config.toml
n_layer = 12
experts_per_token = 4
d_expert = 80
activation = "swiglu"
router_score = "softmax"
lr_router = 0.00492
vocab_size = 8192
norm = "rmsnorm"
norm_eps = 1e-05
beta1 = 0.95
seq_len = 1024
train_tokens = 523400000
steps = 3994
dataset = "wikipedia_en"
Below are experts of layer 5 (counted from 0) of a mixture-of-experts language model. Rows are named router (the router's row for the expert) and show model dimensions 0-191. Each number is 500 + 40 x the weight over its row's rms, rounded and kept within 0 to 999. Numbers have three digits each.
After each expert's rows: a language model's description of what the expert responds to. This comes from a sample of Wikipedia text that the model never trained on.

# expert 19
router:485542389474525565484519441483547493443544503559541491499471498431582480452447518492498472495493480539486547594502484504505524509466508504558523526520498549535531500509503543455488502444505492485522509526501568459466521465530571472547448468497484549458456453467509444538485480477509515548538485501479504526515409464553572578541454552437520534559534490485458507457481556482537493560537470425515430463514549509526541515418428541475537525512451445507454515444589508571507442471491488504490444519519474550481501407503498528475465463475506405482452519437506489498470504395426529463
Description: Linking prepositions, conjunctions

# expert 41
router:479483545430466495493498423511534500533481520531493425572461564452504481573559491506593470527531506533568507477487465583441419468517513441500510551528589525544469591489491487506481532454451537483462491440433547509436494541486436494443478494460535516548455525489495499473558484521525507481485539552533493518442442475534451467565559527491498474462552468416484522447589483435438463451519467555498484482485494518485531427494431484536502568557479511465521467528491514430473579539495543479510521537551519433563471518442541519512474489499558496578507495478514430511496485525474483469
Description: Verb inflection endings

# expert 20
router:473548449459550516502435511495457472537484475547455442389519423472469432469549479467476549501506557456456527479511525542550584492539536500478488478496485539547491440496508526415511498487511528416505570473572462520476499511494472422528455561547524479484538520433477493493498544480449526475529523507446544528468490500536425398449502567483490473494526433558487522515528511629497504495473497540430503554500432555468544544542551491516538534461492488507527533447480502557493503547555541515578485478529530486503537512488515493504548543545509468495469476531533527486522605433444564464
Description: Pronoun it, LaTeX backslash

# expert 1
router:490450480502465548461496495470502511497576528534558567497552498507554576545444567523492405538513474489537450496542425477485517470497429441493472567493560535428491505512515462528510522498489413502452448528559460448502496453451551498499510463456519441459528475476487508483471548454554430496489404501530548518487493527557512448470472509560494546506429503448554545576492565483509524498504479548469495483514577426506453492381455491451424480552499517501475557519595574442491496471507484459557483506474516458461503484460471561465554470438506486432500523493480494509471460531492512470
Description: Table cell separators

# expert 2
router:484475500509408450522576503479570463481427540489489508524498526490469515551511534457542501522501563437511460459537557442505479510436485477462476483490485467513472492481476488521507485482495453477534514452472518518493486457521527565485544518515543434468555515576526529439470491548459534505510588462538466570536567467485435470484519430448619483551441432479457528528521518421482524410499521529487539438486492497490445543416543544510584521594543499477479530438495509455496483474428469539502441538548536478554482428509550486512476479499530466596485469530449474525495451499484494574
Description: Adjective-forming suffixes

# expert 43
router:504464481459464505462489545474486474449551426473503498500526535539460586511527501501515491535518459501492496493483465424499420502524511454472534508489482495476414515522451534472499524520460543562553498602567442444522461565502520533515484422446505472463528490541471493460521560580508516510525434503467529468472516473482523553536493528580484487540510541531512594444401467508465522509521491467476439512520501524520467424375497542379451471554535540520531510566572553528496412470546442502496410527494513478461489508501526538472517545437476500449467453493532492477469466533476459510
Description: Commas after numbers

# expert 37
router:522438549524508493447514497471580521448541458440508506485528554499491473526454539446487511545416456565494435515441573546542560505457534584510451482499478520487492438466475562447521473506437496481548541518558455519513547531481465526476480490540454593533469484538498529523587476507520490592538497428497504462497442394497499511530504543535508546558482518514525464524465543434473446533506468486508537458554519439503522456460499461523532502492478465532462484482566464446512521542581450518453540500555539481430481436518487535507521455482476533524548504409571465474401531484554499500
Description: Narrative adverbs and pronouns

# expert 55
router:505469505545439475493577510450554467481430538493508517608535513554465496520510514462543485574460554435483428518533528510460442508487463520515489505472438506525448525429524468469501496554495431546569486436427539535468494466550484538488555549523542469534507524617556531450500451515493556543493570485476486584472550446442472457517487482485548512533469446487467485514527550457504532449467522544464489498491471505554487491418539559534545530534503456514526497538444518489501461427464417477542466504524505453415462429453534506497536482514479511601548532543488461493508482551452526498
Description: Adjectives and suffixes

# expert 6
router:499504530540501470454446547466501497468471462456458501502514451529489450496525512485499458516452537507498559478552442540508455535545503414423486508519480575417424485474567525559516450496569524486493530524475484544496481522500454482565510518519511525489548505468572555520478519479437464470497550446586471418550533541541476449459507515592475503492458444479487500520519459531473463541509573564583476494517489465497510515512535491459443513499554543515502553497495476505468567394445543538492482515479463497461499539440471464571435489535519503575628479535549515568531466475541516579
Description: Word-initial consonant pieces

# expert 44
router:500523543496546567588489528520461484391517520474542450520475463572475475442528494473481521416533503504516463482536547470527488473539484504495530539403501492463475516521526493578510451538502499472549512444509525553523571533470503507466484487549468523469466530572505570450574461557496442521465546496439476489492604562457547509446532417455602486516452501501475487520498573524502516500476583464532523542562476520518485484532445517478471465507435540480519523459524488503512568492424474482444534471406494471487486493463530459488513548421517508511475547510439503498419472436476499424
Description: Vowel-ending mid-word syllables

# expert 63
router:507553487479544537528446529495478462537493520515451421405505423503452438464545467472433545500511561439415541446509536558537551448503510506501454506522477528539515445478503534455498530489557526418487574443550459523451526481498420450484478542498523466506491536424496506474494536503459508469531530514464540524462502501534462379460487562518476486508528455555487524508527500587479530530467508527416520564461428520462565543541522495537506560470486501542500506458431482527514513555539552512571506486513509497501532554460530472515555545558495483467443488552507518464491582435430568477
Description: Digits and list-name starts

# expert 45
router:488462479498506547461501504481539494457597441481587545464460553509423504536528477558494455443544470550517435521541503487490532478467500514494518497488499484556448545580498476448506446555538532544524507549574491454527483533482477532468451442517519542473563520450506504532580544529520479549501461515476530485451475443523498480510434504504486550538535460543541508504471459465446557507490518465430519498467528506482519515372520512392451475528536543537510467472576551429516410472514493433522458601465507520443447484512448521473479514505535534449466428521547506454456496509573450524
Description: Closing parentheses after dates

# expert 11
router:530421510453523518472572534544513496547482514528480505464539475517512450575533485505548560520490434490597522460578563485556434517475545474461448500493486455464471507514533469572493510513513494530465492452433508514489498556507517467533504571443528435496596514481503454519472457444488439417506535567524516545465509529464511506501533509486542488419527492521530551488549469572563536459406418469591484440490454526504492518458549548544492500496571480508515499538544502496482537468470579517581488469531503434554487514449520473479494480549511477496471435535456439515422520490567443525
Description: Abstract noun suffixes

# expert 35
router:496527422517550546461465500506522479466546399507466448465473449433543571491417513531468513545468534535498568526521489487503533481525445497582540472476483539550526538559450479430484501490521492488513478517510537498453478586495493473601448469549481490483459498520488491474470561484479548530512553501484466439577418442542496531542509555452519526518512555489451492458503549470562555418479546473505474439470553529506486527341485564501510519539487411523463499500532539503504448457495528475515498534413495544438477452496505479487519518534495461459505509430494490457517502461457478432
Description: Coordinating conjunctions, prepositions

# expert 13
router:537474543557555543485450557530475479437503505545529504475556493499524516421547503493498549504471447458489417447568412525472438478496544563451489522467530543507510480517486568529467552527536489475541443495557528461451491471484486549457475511506523421518522550393517477475446507545470505549543504559519564451498545441521500561460488508451479462417530561519444482455536485530484481508529446427467554542464472551487490571568527485491544550481612541449513513502512505590499511440542493587517499479465528475472507557564535549520512552487545517473521493554462553511520499481473489454
Description: Symbols and abbreviation letters

# expert 46
router:506499487554519459508486510451459528490473528541571589546508470538518567506477503520492506474430446531479441518504459537486526605533463579531532427513502459519497449521433414470482468434427510483479517529551464479615458504482501507499563432524518573509522496502474446556530527558495492490523435548557492490534485483451493529499451442544511486559421580488477512494516533501521434508528464471536498461474500552512513455503535499453534394475574475457520491457530484547485447416477506446515468584490480518484498514470475492525458531465491544493493537477521497582465502535590431555
Description: Line breaks

# expert 8
router:503588453442463451506515462485511481486494508480499471528525563466480494575509519471538563528520466454515557552524483449473507517464475527518474485547494460516535436493463443460497526521459492481438434452452553542484508534482576513513529569450562444492448464445477483558493547589434440471537435540495549495467550579532490456516516507593462539430477547521492453534433468514492530457482531541430497533500491480498493571524463485583465530488495501520517487604457460518522541510444531489570540544527541474531542535382467441524512516500493466533554495489471495507547519572525568462
Description: Nature descriptor fragments

# expert 18
router:522500524459507459578554522514481496462531544443489425569476529521459504561406514521480472463513515440514527472472545459495472531494387491502517550479481440445482510486499500589494546481420459565568493497481501508469523541539519496507588515505559497463411531550463502550535479474482432473459521454497498486479573479488498517513534467521567533495467517506477504518467519548455534454462536548536475520498477580487462530553497541554478555502455470554494433542407479501512517478505521481576555521517456498513507504403459476549427539442477444550568459416437465516572464513518472477
Description: Short stem fragments

# expert 39
router:497513528419521429515478536538453548488463506486496560561476472479452471444532474468527524538556495527531507540451539513486464531521464483514484573510453481588423451508588506451510516511499529552527441563520545497491542497458538515429516468466477507428499505517464510495470506440531478451545534466439501616468575536491472543482564467504499513510560490424557529521553509561474525511492530508497471462471484537465447478543568458432416465547514438493448450514462453452491544448499481557468501478547490500589588471520580482540518532512467501493481435539469529467581435515513463486
Description: Letters after initial syllable

# expert 28
router:486519491506562538517471582538460516503551547534480448530525414410515533419514473534435510428546507552467436504451543532466473510504512516486547578461486398489436475510534544489498542523455466479574481445513508514432516486496442469511498458481450496464499528498542471505492454569554476503517512492430522515566526476503466507482472445545554432495385492518493525462536513530484530512533519460494561530499487488504497516560469514506455487502436459414467596534469448460514516531479498531449522493496577533506523489516548534397503505452494467467466445526498529428579449496453511412
Description: Syllables in foreign names

# expert 62
router:505510470492499494503549459513539517456544520531507562489558557529464493523527490519459422549439431452458483502511503473526524483461546516558499452519496457394457564509464498576465531554512472490482471528465536515528517535545546491505490492529547450464420491508474514469566487426528471464516506461497507532530551460408460529577521519465458469463503558474561444565398511424512510472448488478515529521489490531585455473496551503504520485454542498495523477545524430584493441557434425542523420474557502524545489463491488580527505443477463536600491495474486559461466512540556513537
Description: Kinship and role nouns

# expert 42
router:465485496528459458486519487504551501508461434459516504566499546489564499544517521503493504531491516509538520533430521537580555500485482553477482491485442584466500461449490485431501535483510485500519549546508479546520486565532551503536565499473530560450429493503455574572552472509518417542539550487526468524500487501452535525510515507506478566504466462460423445480423522465444503509500451519497493508562546475531499484429507418502551488475460506485495500482533488440448469574566486429427530526533499494397490489530554524549444426498480423540551570391584526500521545496482423484
Description: Auxiliaries and infinitive to

# expert 23
router:510485484499516519536470454582502540499443439551503501448479470477521466554496550490510487482431567421461477460419472473464488476501566534499490537451526502466476473520506456455485460526536550450464436475511518481526507498518567557511508474487501548478499488452405512496453519480509521477415537569444499497555444576448506526463486434449507518470508547483509525526428541578525481508468541575555526512470535564500508543508475584468526470528558347488448593480523535552462440562509473434549473516472516506466535557502491478430513481539485494546531471478539565480492515554467497481
Description: Leading digits

# expert 34
router:513445542496522510487468534530542519545531526473478482534508522425476516487511527442460519507512529554559475469475560493513443453558472488550569525460477419469526581531557506549519482505503434531524447449431523513473482535513428487498441488476471527448517492491410554556515480542551465501544455446517453500552568544477545555504542471538564533511485503468549447582506465479456451534448467473557592560544487552560504551483446432564437556553461499465439470480480479475539504482473489491480543545576484550496496488492536435492530527472466507558530507417500554493486454438507509422
Description: Mid-word suffix pieces

# expert 48
router:515478502459543478442503544482484493445546474532458507430503441475472441492439481449462548527507483522478596556458442549587448500473478490490468576540530468495521503478565550476495485513477466512484448541587497525496509445434540536499494477428559461565480520414482462467444508548491556495513404557504521467456457516517531574513453544526419530589507509573527591422531443502481450518472498477496452505481503542476431541518477463493501515493511510559479510487533486575458523551476491480529501494439512514513420495570498518421464461502487525466489472543535570467545555506469492461
Description: Colons and separators

# expert 53
router:466528508552502561568506574560427515499581477494474588465497489531530458433524557447502457439505477514541546551524468531519493544530489458546535442504531496529473483523486560519503458519506526556555518546503478471484432412524449461539435511496499586501536399440534513527532542480566514554523419495490522498483502418456550437516454522586494490501480475496434512534531482534507472471475512527512520433455470426490495501504474518480461520508495513499578584481459440440565469472571505519481478584517453476497517483452514532509474471473543550588472463507501532526571489445523550479
Description: Space before numbers

# expert 49
router:485471509518444506441464463553417525475403424419499532479473441532494478518510501480490506480487532469563490459446548545501449503516446446501509557518477463538436456510552493528514510459545504507478483525500527500455501539561467504498593509534428432471525536517504510487459516456412538500564560429532481500442553572455463438476564476503532489540483471461482511514598504512484558494475525571527495465509469531448471445560496459465450529545472541502519501443467494512476552413506570435498457521474472492551516488525572482566511549498481493458511465478418468434552493539525593529
Description: Mid-word consonants

# expert 50
router:506532478462517471462474542531524499527545517442486413503526468533424499517463502481519507461505526450511553507500568459489523512501468393502532522434452436569507441443534486467517535494537517470467472473510505506487508490529487520523516555517513479463470452475475467547469468528540406490524435426489555486467545515554583430538548511529481500481409524527463510465435456547523537499433562514532522519517487554500516540536395429486476536477408513516486530515401428533477512444452546512508548563524505561493539528459443433532489537507532503530515461485497466542598491452457562558
Description: Word-initial scientific fragments

# expert 4
router:447509436467506558506420556509497461539527433533499494429465433526426451457512454499460469518559472488475473489531556541499554426455464496485469421503506435523458538487518535455472472551548538487482533465551548531501499531441524532522483523591538558504484553473539499585472525498486457449518510446459555475456466543494444428446470551598424498512520469566532526542515514490496570516443545469489540574506496583461527572500472521485505548494472534512494460418475543538473460556550528490537491491568441490453525517482460496497503558540553506426501507555527474449524528479521508533
Description: Closing parentheses, brackets

# expert 59
router:484511493481468493575550485485532459508593497560507489394528542536439530505503480426441454535465472446451495493561505431503530523508616531548512459510491431508490504563472521556492486491556411504523423504487500539495501526506530510523506509450509466492509487524446531534509523481474489472465530482477503469470542483493488484530547455405434454510520499524567398609453501531516554456503455542462541500511497465512428488549546504486524490503583549483486454497548553542498529572439457508512436460507526495564472446508492469538539518537441465492484546501514594512503609502544514533
Description: Institution and place nouns